Experts of a small language model.
Size: 13 layers, width 256, vocabulary 15849, 82.9M parameters.
Experts: 320 SwiGLU neurons an expert, 1 pick a token, a softmax router.
Training: a variant of Muon for the experts, 672M tokens, 5129 steps.
Below are experts of layer 3 (counted from 0) of a mixture-of-experts language model. Rows are named router (the router's row for the expert), gate (a neuron's input weights, with its number), up (a neuron's input weights, with its number), down (a neuron's output weights, with its number) and show model dimensions 0-255. Each number is 128 + 32 x the weight over its row's rms, rounded and kept within 0 to 255.
Before each expert's rows: "raises" lists some tokens whose logits its average output raises strongly, later layers aside. This comes from a sample of Wikipedia text that the model never trained on.

# expert 20
raises: "a", ".", "i", "as", "o", "u"
router [163 109 115 129 150 111  58 128 162  84 143 168 125 175 166  97 119  89 148 153 117 122 128  85 136 188 135  70 128 110 137 174 114 157 115  79 130 141  50 105 115 141 172 156 123 143 107 174 130 105  90 101 147 186 133 106 167 110 125 179 118 158 134 133 118  86 173  83 162 120 143  71 115  96 169 156 136 179 155 161 145 150 130  82  66 104 138 124 110 131 109 154 106 166 111 149  66 131 167  84 119  83 212 142 113 159  96 113 127 180 168 149 208  91 154 161 130 148 127 150  99  86 106  87 105  98 176 133 145 159 168 141 144 154 111  99 120 110 100 133  87 147 145 113 125 106 112 139 131 126 146 134 142 131 171  82 147 168 152 164 112 178  93 111 167  89 215  99 149  98 123 151 132 165 153 173 115 131 145 153 126 108 123 168  93 143  76  87 116 136 116 132 127 107  97 157 101 100 126  89 112  74 162 178 116 121 176 132 105 130  99 198  98 185 155  63 206 180  87 104  91 172 143 131 152 138 116 123 141 119 100 119 189  95 123 118  81 168 114  60 125 147 101 109 148 192 128 126 205 168 107  69 123  89 148 105]
gate3 [146 134  92 121 146 138 145 143 149 157 120 107 161 120 106 117 137 129 124 154 123 132  93 123 165 192 125 125  90 106 169  73  67 108 134  96  76 145 117  96 162  78  87  89 115 110 103 107 134 139 102  82 147 158 176 138  81  94 130 184 123 168 125 156 115 172 131 121 122 111 141 121 127 134 115 115 104  48 118 110 233 180 109 119 107 111 154 122 151 191  69  95 153 104 126 112  66 106 168  64 112 151 176 192 153  98 103 168 132 162 139 138 143 158 123 125 185 125 136 160 112 144 131 185 139 104 101 160 142 115 157 110 142 153 133 112  95 114  85 131  97 144 129 126 106 147 209 151  49 129 141  87 102 198 121 173 166 105 121 137 130 105 110 162 190  88 164 125 168 159 142 190 124  60 159  56 132 196  89 172 168 144 106 182 164 196 131 146 117 137 110 143 121 201 209 140 132  87  65 119 125 163 139 131 110 121  97 169 125  89  81 184 132 147 116 123 121 146 155 140 124  72 181 136 131 129 138 171 149 149  78 161 110  86 124 186 113 165  68 143 156 124 118 114 135 144 125 157 116 108 132 162 128 115 137 148]
up3 [ 98  73  91 171 119 136 115 167 121 115 107 199 142 126 164 162 139 153 184 126  84 140 109 103 195 120  61 107 100 147 121 186 137 116 123 132  95 136 132 161 114 158 176 156  76  70 162 123 150 124 117 118 182 171 147 119 134 103 115 122 117  72 100 119 123 113 134 154 122 121  77 114 153 155  85  46 188 118 199 115 163 127 131 108  85  61  96 156 169 139 197 125  95 102 203 153  95 120 162 124 145 128 115  57 154 133 162 108 119 100 165 143 143 181 155  98  84 135 147 160 108 168 113  61 160 209 124 124 137 114 131 167 117 128  91 191 126  65 148 137 131 143 103 107 147 119 152 147 143 138 164 105 134 115 158 176 155 134 111 172 169 143 130 106 181 108 169 124 126 195 101  82 117 168 152 131 158 117 151 101  73 169  65 158 124 103 134 150 135 106 111 143 128 165 166 160 132 103 147 132 143  77 119 112  99  78  76 127  96 116 105 191 125  84 182 155 114 124 143  73  65 126  67 110 113 163 124 121 123 122 146 175 121 110 150 123 184 162 120 120 142 163 119  79 159 126 167  87 108 133 128  96  81 155  93 178]
down3 [145 153 137 142 186 107 120 119 146  57 131  74 159 157 121 158 166 134 165 116 168 136 117 149 199 146  85 111 117 158 143 155 130 120  73 142  58 133 168 103  88 161 167 122 105 162 112  70 122 103 151 123 149 104  47 150  86 106 129  98 137 108 173 115 134 118 126 170 116 110  85 129  68 141 193 110 165 175 124 122 187 160  99 140  97  59 144 145 160 186 142 151 155  96 124 103 122 142  88 160 144 136  74 143 114 131 154 106 152 124 120 106 165  99 104 117 145 162 111 120 147 140 112 148 103 121 146 142 140 111 122 127 108 173  73 132  60  97 138 141  99  91 137 149 135 113 171 181 103 116 123 133 102 156 112 126  98  94 176 166 118  57 178 134 143  95  99 196  82  89 152  92 122 157 169 218 100 128  99 107 137 176 122 120 201 124 133 138 132 170 119 192 185 102 126 140 148 156  92 136  92 191  93 133  97  97  91 138 140  79 139 139  89 129 115 110  58  93  78  85 131 100 120 123 144 195 125 118 129  82 164  89 125 115 120  86 126 175 167  84 201 137  91  89  82 147 149 134 166 123 114 152 165  59 112 148]
gate4 [137 109 101 112 131 105 139 123  80 195 131 153 205 115 165 107 117 149 152 157 150 133  95 152 153 149 146 168 148 123 119  34 184 115  34  58 116 118 154 151  45 128 154 102  72 133 166 126 143 157 149 158 109 126 152  88 127 181 168 170  87  91 136  97 129 151 104  80 145 175  96 130 138 143 142 123 167  60 112 119 146 158 132 176 125  59 181 151 127 145 121 126 146  96 129 123 138 135 108 143 176  73 136 151 144  77 152  98 122 129 122  97 160 144 169 150 150 115  73 153 108 163  98 109 110 177 135 116 162 176  95  98 119 141 124 110  83 104 143 101 166 144 128 163 149 114 144  60 106  71 155 140 161 123 119  88 115 121 125 153  41  83  89 196 142 132 100 118 129  97 128  61 118 118 134 161 126 145 121 163 128 126 115 138 149 116 131 100 139 150  97  91 120 159  77  81 160  93 123 136 110 156 131 107 145  62 179 129 136  78 171 139  66 118  98  99 107  75 140 213 139 128 185 124 162  89 122 149 101 129  60 125 120 125 161 142  68  97 124 157 168 131 174 127 117 201  90 139 115 110 143 170 174  98 134 128]
up4 [ 99  92  58 119 165 156  82 128 129 123 132 153 151 134 139 104  87 108 157 121 158 142 157 111 115 154 171 106 127 177 136 121 134 114 147 145 119 114 114 152 136 136 175  79 110 203 102 104 111  92 163 166 145 118 108 157 151  93  84 193  91 157 113 129 166  85 114 128 103 154 167 124  95  76  87 137 125  90  88 103 120 157 160 117 133 116 220 153 140 145 168 135 115  79  91 120 143 144 142 168  84 142 183  91 150 114 106 173  59 121 118 108 135 145 114  64 165 139  73 142 122  43 106  89 152 133 145  84  80 195 119 101 176 145  96 127 146 174 128 114 174  93  90 134 196 165 153 116 173 157 143 124 119 162 109  54  63 116 127 134  73 139 137 105 101 128  98  87 112 162 141 109 131 181 118 162 118 174 178 151  90 206  93 154 116 166 174 114 186  91 144 157 101  98 160  98 117 123 149 133 108 138 132  77 116 137 134 164 161 103 115 107  52 100  99 101 102 111  82 131 132 129 127 174 157 136 119  93 119 134 160  87  95 126 123 158  66 162 101 144 152 174 101 153 115 113  85 142 143 149 142  99  14 129 138 140]
down4 [ 81 170 118 117 122 115 121  44 102 146 127 127 109 109 122 106 142  93 118  73  95 128 102 119  96 177  88 149 129 147 145 167 165 148 115 178 120 155  94 117 104 157 104  91  95 149 131 129 148 132  58 122 154 127 152  99 133 159 163  59 183 176  66  70 121 177  88 189 131 156 156 131  85  79 148  96  82 156 121  85 183 121 107 114  68 137 135 140 107  98 171  85 126 131 129 130 133 134 122 125 134 187 167  81 115  80 162 119  95  95 162  80 138  93 134  81 111 126 136 105 126 130 131 172 144 115 172 106 136 141 149 160 173 122 105 105  99 138  88 141 181 182 124 124 144 151 123 128 117 142 109 112  81 149 122 131  69 151  81 173 107 112  79  87  67 175  96 157 147 125  94 135  86 193 174 136 145 159  79 116 120  95 127 147 174 153 154 109  54  74 112 110 148 132 122  78 158  84 137 111 165 197 150 110 106 110 145  86 104  48 176 134 120  79 125 156 171 135 143 137 166  87 167 163 151 136 133  77 150 119 107 145 135 189 174 109 103 115 123 114 183  89  87 196  96  72  80 118 138 140 108  96 104 138  77 153]
gate5 [139 136  96 125 165 101 103  73  97  82  90  74 163 157 152 132  53 114  92 168  81 145 127 127 150 147 129  96 104 165 113 146 152  45 108 117 136 229 145 165 113  97 101 135  87 148 138 118 187 132 115 143 180 125  71 194 158 167 195 103 126 149 201 134 172 156 115  67  94 150 119  71 128 119 142 120 108  97 115 138 145  97 128 156 130 137 126 119 182 121 101 115 136 136 182  93 152 121 147 141 113 120 120 146 113 145  89 179 114 113 125  57 145 141 144 155  80 138 111  82 100 104 152 128  83 128 166 141 213 141 136 160 187  97 129 152 171 107 120 213 153 127 163 134 186 106 157 145  96  71 117  95 129 100 146 153  95 156 112 167 130 117 136 109 154 184 129 133 134 126 143 162 151 174 149 207 108 128 115 108 133 170 163 153 160 106 159 120 149  99 142  95 178 113 117 132 121  85  90 125  85 136 111 145 128 148 137  94 141  97  43 143  84 113 103  49 145 137 114 184 137 123 100 151 119 135 141 155 146 111 242  93 123  95 140 148 133 108 184 145  99 114 127 162 138 133 157 154 111 112 142 124 101 136 175 177]
up5 [105 161 156 116 166  99 157 119 110 115 152 155 126 154 139 150  80  88 141 135 159 176 129 113 138 102  94 116 130 194 148 120 130 162 136 129 144 255 117 167 121 133 147 152 107 144 131  81 149 164  75 123 126 148 124 108 147  78 127 170 189 160 204 125 127  99 170 136 143 130 139  84 155 102 119 151 192  26  91 140 116  93 159 138 116 152 141  88 138 123 114 101  89 181 174  82 158 118  75 140 144  95 157 150 168 121 133 151 103  94 124 103 148 192 134  47 147 161 114  81 102 154  82 118  94  86 140 149 167 151 135 134 163  88 140 139 112 127 101 152 156 175 106 133 149  95 145 135 164 107  99 101 162 124 102 189 105  83  46 177 130 120 106 143 104 129 123 122 120 189 119 129 180 149 150 130 140 120  99 122 152 175  92 150  85 156  96 152  69 108 104  94 130 146 100 189 156 150  90 149  96 118 109 177 180 138 171  52 111 134 131 155 132 136 174 155 128 144  88 178 154 147 136 101 101 112 150  95 143 122 125 142 180 101 140  89  92  99 162 162 162 118 158 131 178 110 132 154 226 121  94 165 165 124 103 121]
down5 [ 88  91 155 132 156 136 107 114 143 133 131 128  95 119 145 151 154  84 112  74 111 122 180  92  62 118 166  82 187 113 165 104 187 144 124 115 118 211  96 143  87 200 100 114 150 100 136 160  87 146 147 146 145 104 152 137 131  98 175 133  77 105 111 102 124 192 111 136 134 109 104  35 104 146 141 190 181  84  98 143 141 115  64 132 169 126  82 120 121 100 153 165 101 114 122 142 128 125 118 121 154 133 128 142 165  98 113 140 145 115 120 147 230 167 181  91 137 168 161 123 172 141 114  58 128  98 189 192 134 102 123 174 136 108 147  61 121 189 127 159 166 156 140 165 122 168 152  88 193 105  83 133 122 164 120 161 126 114 149 133 229  63 154 100 102 150 139  69 115 136 138 135 131 148 124 154 139 129 132  87 148 156 125  98 149 122 127 122  85 173 147  80  95  82 101 126 157 120 114 131  71 152  71 102 127 136 194 127  83  81 109 108 113  86 120  96 155 153 102 169 136 100 152 107 124 130 160  99 178 116  83 177  94 173 150 127 177 102 139 165 121 140 160 158  80 147 120 140  98 128 163 113 148 136 102 105]
gate6 [142 120 124 144 127 172  96 142 113  95  65 106  70 178 148 185 152  85 100 139 141 103 123  97 123 145 107 118 187 126  98 122 192 103  96 140 120  75 107 176  98 147 125  83 178 126 157  89 102  90 144 115 136 109 135 146 133 175 120 113  88 107 138 142 158  59 132  75 117 145  83  47 199 126 124 112 121 137  99 114 138 132 126 153 115 104 178  57 163 109  95 147 119 162 117 169 115 169  93 106 125 141 145 174 106 135 143  62 153  52 123 122 130 108 113  97 167 151 120 150 111  69 113  95 147 108  97 136 107 103 186 205 151 172 106 109  97 116 136 139 108 150 194 197 133 111 102 153 134 112 131  73 156  83  36 139 123 161 109 170 161 136 143 148 156 108 105 148 187 183  97 101 139 111 129 111  95  97 145 167 121 182 141 116  97  98  78 118  97 139  53 141 136 106  51 132  83 108 107  80 157 116 108 146  78 150 101 116 144 173  58 162 130 117  88 146 139 166 134 186 127 138 148 150 195 100 142 142 164 150 123 162 125 125  73  96  84 162 122  78 144 113 112 119 147 128  69 124 123  81 127 108 153 126  87 111]
up6 [142 139 117 134  62 158 179 127  85 107 124 157  77 146 144 182 109 160  95 153 155  86  90  99 131 110 110  82 176  89 120 128 164  81 166 151 107 127 111 135 108 158  71  90 166 107  80  74  92 101 126 157 160 113 121 121 138 203  76 134  93  31 141 120 109  98  96 137 139 159 127  70 167 133 124 121 100 128  65  94 164 130 159  94 142 151 110 122 105  86 142 141  96 192 154 123  80 125 107 100 136 101 101 176  74 126 111 163 224 173 130 138  83 163  90  98 132 121 150 150  99  75 142 208 115 167 149 119 103 126 112 124 103 110 118 141 141 142 129  75 135 125 182 140  65 116  75 233 121  88 139  44 115 124  68 132 142 168 102 174 136 176 124 150 168 118 146 138 134 137 129 114 166 130  36  77 126 137 117 131 137 127 131 135  72 134 108 126 130 127  96 115 140 130  91 136 115  84 137 128 120 157  99 128  93 163 100 108  66 167  83  82  95 116  95  77 119 120 112 175 143 120 153 140 154 118 164 142 131 150 138 179 167 148  97 187 152 105 117 122 154 103  73 127 148 149 156 131 118 129 154 147  92 131 128 176]
down6 [137 151 109 128 128 161 128  93 144 172 120 139  97 181 133 120 107 127 110  57 147 122 126 140 132 163 166 115 128 149  97  97 169  75  92 162 154 121 119 191 101 135 130 153 127 183 159 103 147 118 178  77 136  95 100 169 147 147 108 102 134 171  97 160 168 112 152 103  87 160  72 150 163 165 127 177 124  88  76 136 140 128  81 107 153 116 149 115 129 112 137 116 105 143 142 163  95 159 119  74  81 165 176  89  71 140 132 136 120 114  93 117  69 104  51 125 153 104 104  99 109 107 122 102 186 147 126 132 184 158 105 134 114 131 156 113 159 180 125 178  84  91 174 118 166 113 124 121 105  34 134 124 133 104 163 144 183  94 138 126 145 105 176 214 178  81 168 154 148 138 110  44 127 179 117 118 148 148 120 135 156 115 130 122 110 129 170 105  52 133 134  99 111  57  93 153 109 162 112 137 177 158  97 221 176 183  86 113  77 130 129 134 109 143 115 146 133  51 114 148 115 119 207 156 173 158 119 138  72 128  92 144 139 125 172 133  89  83 112 137 144 105 119 130 106 102 174 172  72 116 114  84 117 124 111 100]
gate7 [134 123  66 129  71 186 167 173 167 101 143 112 154 100 165 147 159  23 109 121 119  64  95 121 203  77  85  98 159 119 136 101 140 136 196 154 191 139 119 164 116 120 114 101 108  95 143 164 140 121 152 109  97 182  82 143 132 109 147 125 150 137 149  79 140  90 118 142 134 136 113  98 139 137 150 101 139 121  93 124 160 143 195 152 124 159 154  96 202  64 101 124 109 148 117 142 168  93 126 127 112 150 138 123 132 160 116 127 133 196 161  83 168 137  74 136 123 129  70 149 101  94 130 150 120 151 139 179 129 179  71 165 113  72 111 133 136 108 119  64  89 105 116 151 160 119 111  52  96 149  90 152  88 132 142 144 117 130 131 109 154 104 140 149 194 141 128 167 170 131 185 132 101 141 137  61  60 108 153 146 142 134 146 105 172 120  79  91 179 150  52  72 134 121 123 189 122  82 128  65 110 115 110 113 116 135 194 108 130  99 140 136 142 127 109 110 170 149 126 103  90 164 157 141 110  84  70 141 122 135  72 155 154 141 180 142  92 127 123 130 122 125  76 144 124 144 147 188 132 145 141  76  97 182  83 166]
up7 [110  98  98 111  80 106  64 137 112 149 128 109 117 191 110 126 112 218  88 121 113 158  97 138 143 136 176 112 154 130 184 148 100 124 134 150 113 119 100 111 198 139 155 190 175 167 162 119 124 172 162 176 123 154 162 113  93 100 135 139 164  60 131  68 131 142 112 130  99 122  97 136 109 174 171 158 167 138  68 101 118 151 109 134 108  95 112 247 107 182 129 108 160 119 122  91 162 165 140 115 145 116 116  82  73 105 123 105 144  69  98 104 143 149  81 109 107 120 146 132 145 151 143 149 114 103 125 139  88 138 168 148 136 192 106  79 114 134  78 111 139 111 133 151 126 121 133 146 169  77 163 110 109  93 159 177  88 142 146 148 102 148  93 112 120  62 158  94  98  60  85  87 157 112  93 209 148 171 120 119 120 109  97 153 155 133 116 145  78 107 203 119 194 182  88  95 158 112  49 180 162  95 144 133 163 148 107 101 134 140 141  92  51 133 137 159 140 118  85 145 154 103 160 115 106  96 124 116 129 164 178  80 115 117 157 164  99 178 104 126 148  94 140 151 177 143 129  86 121 147  98 128 135  86 154 127]
down7 [144 108 165 139 123 103  72  68 114  83 170 153 103  58 137 167 127 147 135 199 107 143  66 167 110 144 124  75 153 143 136 161 130 136 114  81 118 149  72 144 133 137  72 125 152 114 119  90 180 167 158 144  91 148 183 148  64 108 113 134 137  84 168 102  82 102 104 163 121 159 118 171 129 104 159 132 147 139 119 112  81  93  84 101 205 140 199 109  81 132 183 125 128 138 100 168 197  90 139 171 116 118 184 100 101 150 113 134 152  96 130  54 142 157 152  75 159 190 127 119 189 144 120 147  75  94 113 131 160 153 177  86 165 124 129 155 101 142 167  66  98  65 191 107 131 209 132  69 109 153 118  88 123  86 115 116 106 136 115 116 139  53 105 120 142 121 126 150  92 122 122 139  94 117 145 122 130 192 124 159  80 105 125 108  94 106 138 107 149  42 108 137 103 115 162  84 130 123  73 180  99 108  95 160 107 131  81 119  69 112 133 146 158 145 145 140 144 102 121 128 160 164  89 115 110  86 155  99 142  91 146 126 138 181 164  79 120 164 115  97  99  48 124 123 129 136 110 141 120 118 109 147 118 123 115 127]
gate8 [181 110 102 126 140 175 117 107  94  64 149  48 134 105  85 127 157 134 144 115 119 130  82 109 143  85 150  78  92 130  65 139 153 140 121 118 134 177 117 110 130  80  97 150  90 116  99 114 111 115 144 147 203 129  98 104 142 150 164 140 164 177 114 132 116 148 118 139 133 172 144  88  96 110 107 151 141 144 165 112 195 157  81 113 123 117 134 117  87 109 133  91 113 160 137 155 177 145 150 188 112  92 168 103 160 170 150 182 128 100 190 209  99 111 102 113 161 117 115  94  97 129 146  82 131 130  62 101 187 107 115 114 167 142  77 135  64 159  91 151  80  91  94 170 146 156 160 123 161 103 148 165 155  88 139 141  73 159 155 139 100 154 144 175  91 128 195  88  92 174  76 129  83 144 108 119 136 146 120 142  92 151 157 184  82 151  98  81  78 167  46 126 108 165 111 161  95 130 120 162 192 120 108 132 154 115 106 137 162  82 130 134 132 198 161 101 133 114  99  88  63 100 168 114 121 101  80 155  81 151  89 138 154  85 115 136 162 172 138  53 150 101 104 105 126 156 130 109 164 148 116 116 115 104 164  82]
up8 [ 80 112 113  90 116 107 136 117 152 118 123 142 137 150  97 103 128 114  47  88 155 180 131 158 137 181 141 147 166  86 128 108 153  60 130 153 115 123  75 101 152 182 140 120 117 168 134  75 107 112 124 119 147 136  46 142 117 162 134 134 105 138 100 113 162 108 103 129 144 114 143 133 137 183 167 136  92 134 146 102 148  98 107 118 140  91 142  55 209 139 144 141 143 100 133  46 108 157 121 118 135  86 191 184 175 102 144 132 129 103  88  99 158 129  87  67 165 122 120 113 147 181 140 109 101 137 158 117  79 130 106 104 148  75  71 132 131 105 126  89 175 177 122 185 141 105 140 102 128  57 120 190 147 146 156  96 188 146 125 103 156 103 124  97 172  66 145 138  94 113 187 113 157  78 130  52  92  93 177  96 141 163  96 115 118  81 124 101 101 138 125 118 114  75  84 112 162 177 156 139 151  91 131 105  87 115 127  93 140 116 204  92 110  92 120 123 108 117 153 106 170 124 135  92  82 164 127 140 165 132 152  93 129  73 126  94  94 128  72 100  97 149  57 182 111  99 138 121  82 131 143 187 101  71  82  85]
down8 [127 128 163 156  79 165 119 171  81 207 128 156 121 119 111  98 115  84 141 133  89 151 166 216 115  96  99 108 113 126 120  91 106 121 181  86 184 110 133 128  81 171 134 108  94  87 139 159 149 138 132 107 137 118 143  63 130 123 147 159 115 176 105 130 107 149  91  89 114 164 191 162 166  82 166  83 157 137  96 116 164  80 143 130 152  92  73 143 144 115 100  64 127 138  95 129 106  76 165 138  83 134 186 148 145 142  98  62 118 140 117 126 163  52 112  85  62 128 105 158 142 109 108 167 218 111 145 161 160  50  85 116  87 122 155  86 126 100 155 179 146 100 145 157  58  86 137 111 126 104 142 115 138 181 160  96 161  84 158 143 125 135 106  85  97  93 116 122 151 108 155 106 132 148 139  52 143 131 111 140  97  75  89  91  98 139 154 111  93  74 136 113 209 104 162 108 140 101 120 166  63 138 112 131 136 134 122  77 153 133 134 164 138 160  91  75 183 143 142 194  61 158 149  95 148 192 147 130 134 100 112 145 119 130 154 100 144 103 117 146 156 161 125 134 141 120 133 154 102 152 123 110  92 102 154 139]
gate9 [126 178 118 105 105 121 115 120 135 160  94 121  99  68 151  86 152 132 134 116 184 173 145 131 137 149 115  72 153 169 108 165  68 116 141 150 144 174  54 187 124 141 148 155 157 122 155 134 112 158  91 108 115  98 159 165  81 110 109 117 124 106 138 137 129 130 108 115 136 149 203  85 166 139 154 104 117 125 117 187 115 109 171 174  41 126 182 117 163 104 117 118 156  80 141 168 127 148 177 168  92 120 111 139 110 181 100 155 103 136 162 116 175 156 103 120 107 201 165 121 207 106  75 134 124  76 134 105 116 147 146 162 152 146 136 128  52 124 131 122 144 205 156 145 113 100 145 175 118 134 118  88  92 166 152  70 128 117 155 161 162 162 141 120 146 122 126  82 145 174 162  98 172 139 102 132 131 171  61 104 212  97  70  78 172  81  69 120 156 142 117 117 118  64 105 117 142 116 124 106 146 168 109 146 140 128 165 170 179 128 117 149  95 148 130 142 102 143  61 144 122 126  73 142 103 110 191 101 137 155 133  91 182 102 108 192 112 159 156 145 180 162 145  94 118 163 193 118 144 153 132  69 133 144 118  90]
up9 [136 124 162 136 118  84  84  70 117 133  88 173 118 190 100 122 162  30 135 131 151 130 159 108 126 145 114 167 125  22  94 157 141 177 131 129 121 157 130 105 160  97 195 149  70  95  91 110 124 126  78 130 150  98 200 175 158 167 146  96  99 105 116 136 141 111 128 102 142 140 107 150 159 156 193 121  59 128  94 150 136 147  75  60 115 122 111 112 181 123  98  67 177 112 102 157 143  95  89 131  86 120 162 127 120 122 134  95 100  89 108 116 101 186 133 125 158 181 126 147 134 215 144 145 123 146 115 142 146  88 151 146 121 120 176 130  82 130 154 114 141 132 104 106 147  80 168 130 136 117 150 103 146 133 147 105 122 152 161 121 123 133 103 114 177  69 170 182 114  99 123 166  83 144 127 138 146 120 116  88 203  93 132 144 142 121 107 104 106 122 147 242 119 105 138 103 181 148 153  83 175 106 132 120 167 161 157 127 120 140 127 173 110 190  86  94  89 144 107 163 142 163 163 159 110 176  97 107 137 105 150 122 163  97 148 123 168  74 188 203 163 113 121 141 130 128 130 135 174 141 104 176 139  91 181 143]
down9 [181 224 164 129 177 104  96 130 130 122 182  88 126 112 131 104 108 163  97  99 122 167 116 141  96 158  74 160  39 102  74  72 112 168 142 187 106  91 155  89 168 147 136 101 185 124 165 136 142 132 138 167 118 105 104 108 107 137 138 128  79 124  79 131 136 115 162 161  66  96 150 129  96 123 108 109  99 105 149 107 142 104 104  93 144 124 147 112  82  91 143  99 164  45 179 132 148  46 154 138 159 118 175 148  51  43 134 135 149 156 183 117 173 200  74 112 150 137 162  88 133 151 119 125 114 156 132  63 140 145  90  96 143 134 132 178 120 164 113 188 131 130  58 140 122 151 124 146 129 101 143  85 110 176 142 129 122 154 144 183 118 143 103 171 118 136 124 163 150 133 183 130  84 140 124 135  92 162  88 100 137 123 138 103 146 111 180 112 161 121 146 110 128  82 105 155  98  99 164 132 132  80 149 129 157 149  79 109  79 122 125 136 107  84  99 134 125 106 164 102 142 186 168 112 187 101  62 158 149 140 188  83 127 166 163  97 111 170 135 143 135 144 108 164 112 101  88 152 135 115 139  68 106 150 144 170]
gate10 [147 173 113 113 107 137 207 145  95 146 106 117 129 129 148 143 152 133 129 107 191 172 104  93  82 132 106 163 202 131 130 120 153 133  85  80  98 113  89 116 224 145 161  74 129 141 135 190  93 157 182 185  44 116 106 109 148 110 136 120 154 141 141 109 113 135 132 162 103 177 167 118 151 121 133 161 104 168 165 168 104  69 129 137 117 180 107 123 154 124 176 181 143 114 192  89 104 105  95 121 138 154 150  95 123 103 126 108 149  69 162  78 101 158 187  94  83 148 103 139 106 146  43  90 118 102  92 150 129 107 135 105 149 189 154  94 128 190  69 111 162 141  72  71 123 115 117  84 162 162 134  98 130 149 130 151 143  93 224 189 121 103 115 141 129 134  80 162  90 150 140 142 158 132 155 169  72 117 124  88  57 102 146 140  97 151 171 120 102 121 161  89 170  88 107 102 108  91 148 152 112 166 116 146  94 112 178 163 141 140 176 100 120 128 155 157 146 107 159 158 164 116 120 183 136 105 105 183  89 169 113 169 174 112 162 157 141 108 121 107 121 143 108 150 135 103 115 145  85 122  96 156 174 137 110 118]
up10 [164 125 167  82  92 148 149 120 167 138 114 140 145 112  91 168 152 147 123  64 144 195 119 121 139 153 125 112 140  79 150 121 155 195 131 201 135  98 129 126 190 120 119  54 113 155 141 102  65 127 130 137  61  65 130  87 161 127 116 129 106 173 107 121  64 138 132 183  99 142 112 166 176 101 126 145  68 119 119 135 131 178 145  46 120 118  72 130 220 116 136  97 120 111 105  72 136 115  98 102 157 130 140  84  93 104 104  93 125  99 150 115 105  92 122 114 120 122 164 201 101 126 159 131  71 101 123 133 170  77 127 122 183 195  86 142 146 157  75 137  99 158 117  72 131 137 121 136 101  81 139 150 128 128 118 130 131 104 149 160  88 144  59 121 151  85 116 160 142 118 101 127 158 137 133 147  64 108 163 113  81  87 104 134 131 171 152 108  83 107 139 116 156 118 162  98 114 119 138 133  90 135 157 153 125 113 125 139 151 167 147 154 101 111 123 116 153  99 158 200 202  82 136 122 143 107 144 121  92 144 143 116 168  66 100 174 188 153 162 132  56 158 134 171 127 141 110 122 126  28 145 108 172 134 180  84]
down10 [127 101 136 187 140  72 144  48 124 136 107  88  72 136 138 166 135 150 142  93  96 126 147 148 109  97 138 131 152 139 167 146 150 129 151 121 114 120 176 125  99 134  94 104 133 190 116 109 129 132 176 185 129  96 184  81 136 101 114  89 136 114 140 108  99 132  62 104 130 190 156 162 161 104 125 128 175 177 118 127 113 185 101 117 111 129 166  81 173 158 134  90 111 103 113  71 139  63 115 156  57 148 185 115  91 104 162  98 188 129 187 108 112  64 124 126 152 149 120 107 131 116 103 159  85 100 160 107 137 120 160 146 132 123 149 173 167 152 121 187 167 176 166 186 150 139 145 141  80 108  94 169  89 118  92  85  68  99 162 147 138 119 140 126 113 131 116 119 134 116  85 160 155 154  60 180 132 109 177 140  89  97  87 176  65 105 106  88  98 137 140 124 109 131 123 125 155 110 139  96 110 182  67 197 118 104 128 117 120 123 165 153 189 156 165 101 150 184 126 118 148 109 163 163 122  82 143 132 137 151 160 171  81 115 141  57 130 103 142 141 154  87 171 229 100  76  91 120 114 147 163 143 182 130 112 118]
gate11 [158 148 176 148 155 111  97 122 163 122  73 161  93  94  90 142 127 151 145  66 180 169 136 119 154 136 114 150 117  96  82 124  19 175 178 123 163 192 115 112 123 123 137 102 116 136 131 102 126 101 101 100 174 127 188 112 130  33 126 122 115 158 165  93 120  69 141 115 156 102 106 147 131 151 125 147  89  87 178 124  89 121 123 145 162 123 119 105 116 126 193  74  94 107 140  91  51  89 155  67 143 111 127 141  74 134 164 133 129 124 145 146 141 154 104 124  76 107 149 173 119 119 113 118 124 102 151 144 149 192  85 146  97 133 136 118 113  96 162 164 172 220 125 149 131  79  77 175  83 135 158 186 197  94 126 165  86 149 150 121 137 172  98  95 120 121 150 115 151 132 134 142 135 161  91  36 148 131 123 127 167  89 137  99 164 127 110 114  52 115 105 138 124  60 120 113 195 132 114 154 103 133  76 154 172 111 106 127  95 143 155 145 112 108 136  92 100 185 156 158  93 173 139 146 101 114 104 161 151 171 141 116 123 149 103 154 149 162 105  93 132 116  92 156 131 176 149  82 137 125 123 154 173 194 119 190]
up11 [128 135 104 142 102 186 139 147  76 150 143  86 195 103 155  59  74 132 162 163  65 161 121 168 171 109  97  91 121 189  83  82 164  65  98 165 148  67 117 142 104 113 144 113 104 136 104 141 100 100 126 163  68 159 122 103 130 192 137 108 126  92  89  69 161 170  81 199 173 138 175 100 172 131 148  95 166 159 123 184 113 152 146 127  85 144  79 154 125 166 104 133 140 121 106 114 198  70  68 114 143 137  93 149 147  93  73  99  71 184 129 152 134  90 122 122 119 137 152 127 150 142  97 110 132 132 107 115  96  87 135 118 139 174  69 182 142 154 104  89 148 133 142  93 147 174 189 145 193 119  83 165 110 120 111 129 166 118 136 136 164 142 104  86 119 154 132 129 142 133  91 127 156 105 152 109 135 188 143 124 101  98 168 177 118  95 112 110 164  83 140 121 151 165 123 143 138 146 162  93 158 168 178 109 114 131 125 165 164  86  95  72 110 160 138 135 146 134 103 172 138  98 152 138 125 199  94  66 121 110 108 123 114 112 128 125 100  78 159 180 115 111 126 107 140  67 189 107  89 135 206 106 100 139 121 108]
down11 [105 183 122 199 177 147 129  95 131 164  99 127 174 107 113 113  80 111 164 197 149 156 138 100 146 152 110 180 123 142 149 107  98 108 159 128 148  75 162 110  93  94 153 178 191 215 166 137 160  46  99  93 122 118 189 120 100 146 184 119 129 115  73 111 136 105  93 119 127 103 129  91 155 115  99 113 126 118 133 113 158 122 141 144  57 101 117 171  94 140 107 185 127 129 176 195 114 103 202 106 117 109 125 144 147  92 131 147 201 172 117 115 111  63 120 181 169 166 174 137 144 127 181 121  77  82  88  89 146 123 112 147 152 119 125 159 142 147 148  89 121 132  95  99 129 106  63 128  85  97 121 164 115  78 134 135  65 172 139 153 114 119  98  64 147  83 114 104 153 169 130 186 152  67 119 128 130 137 132 125 113 161 126 149 165  99  99  96 142 132 174  91 105 102 187  74 144 148 153  88 116 151 148 139  77 152  94 120 167 111 129 140 136 106  84 117 138 160 126  93  55 175 128 160 113 170  81 143 159 115 109 163  54 147 129 107 147 115  71 127 146 169 159 103 128 127 151 181 143 173 105 122 117  96 120 159]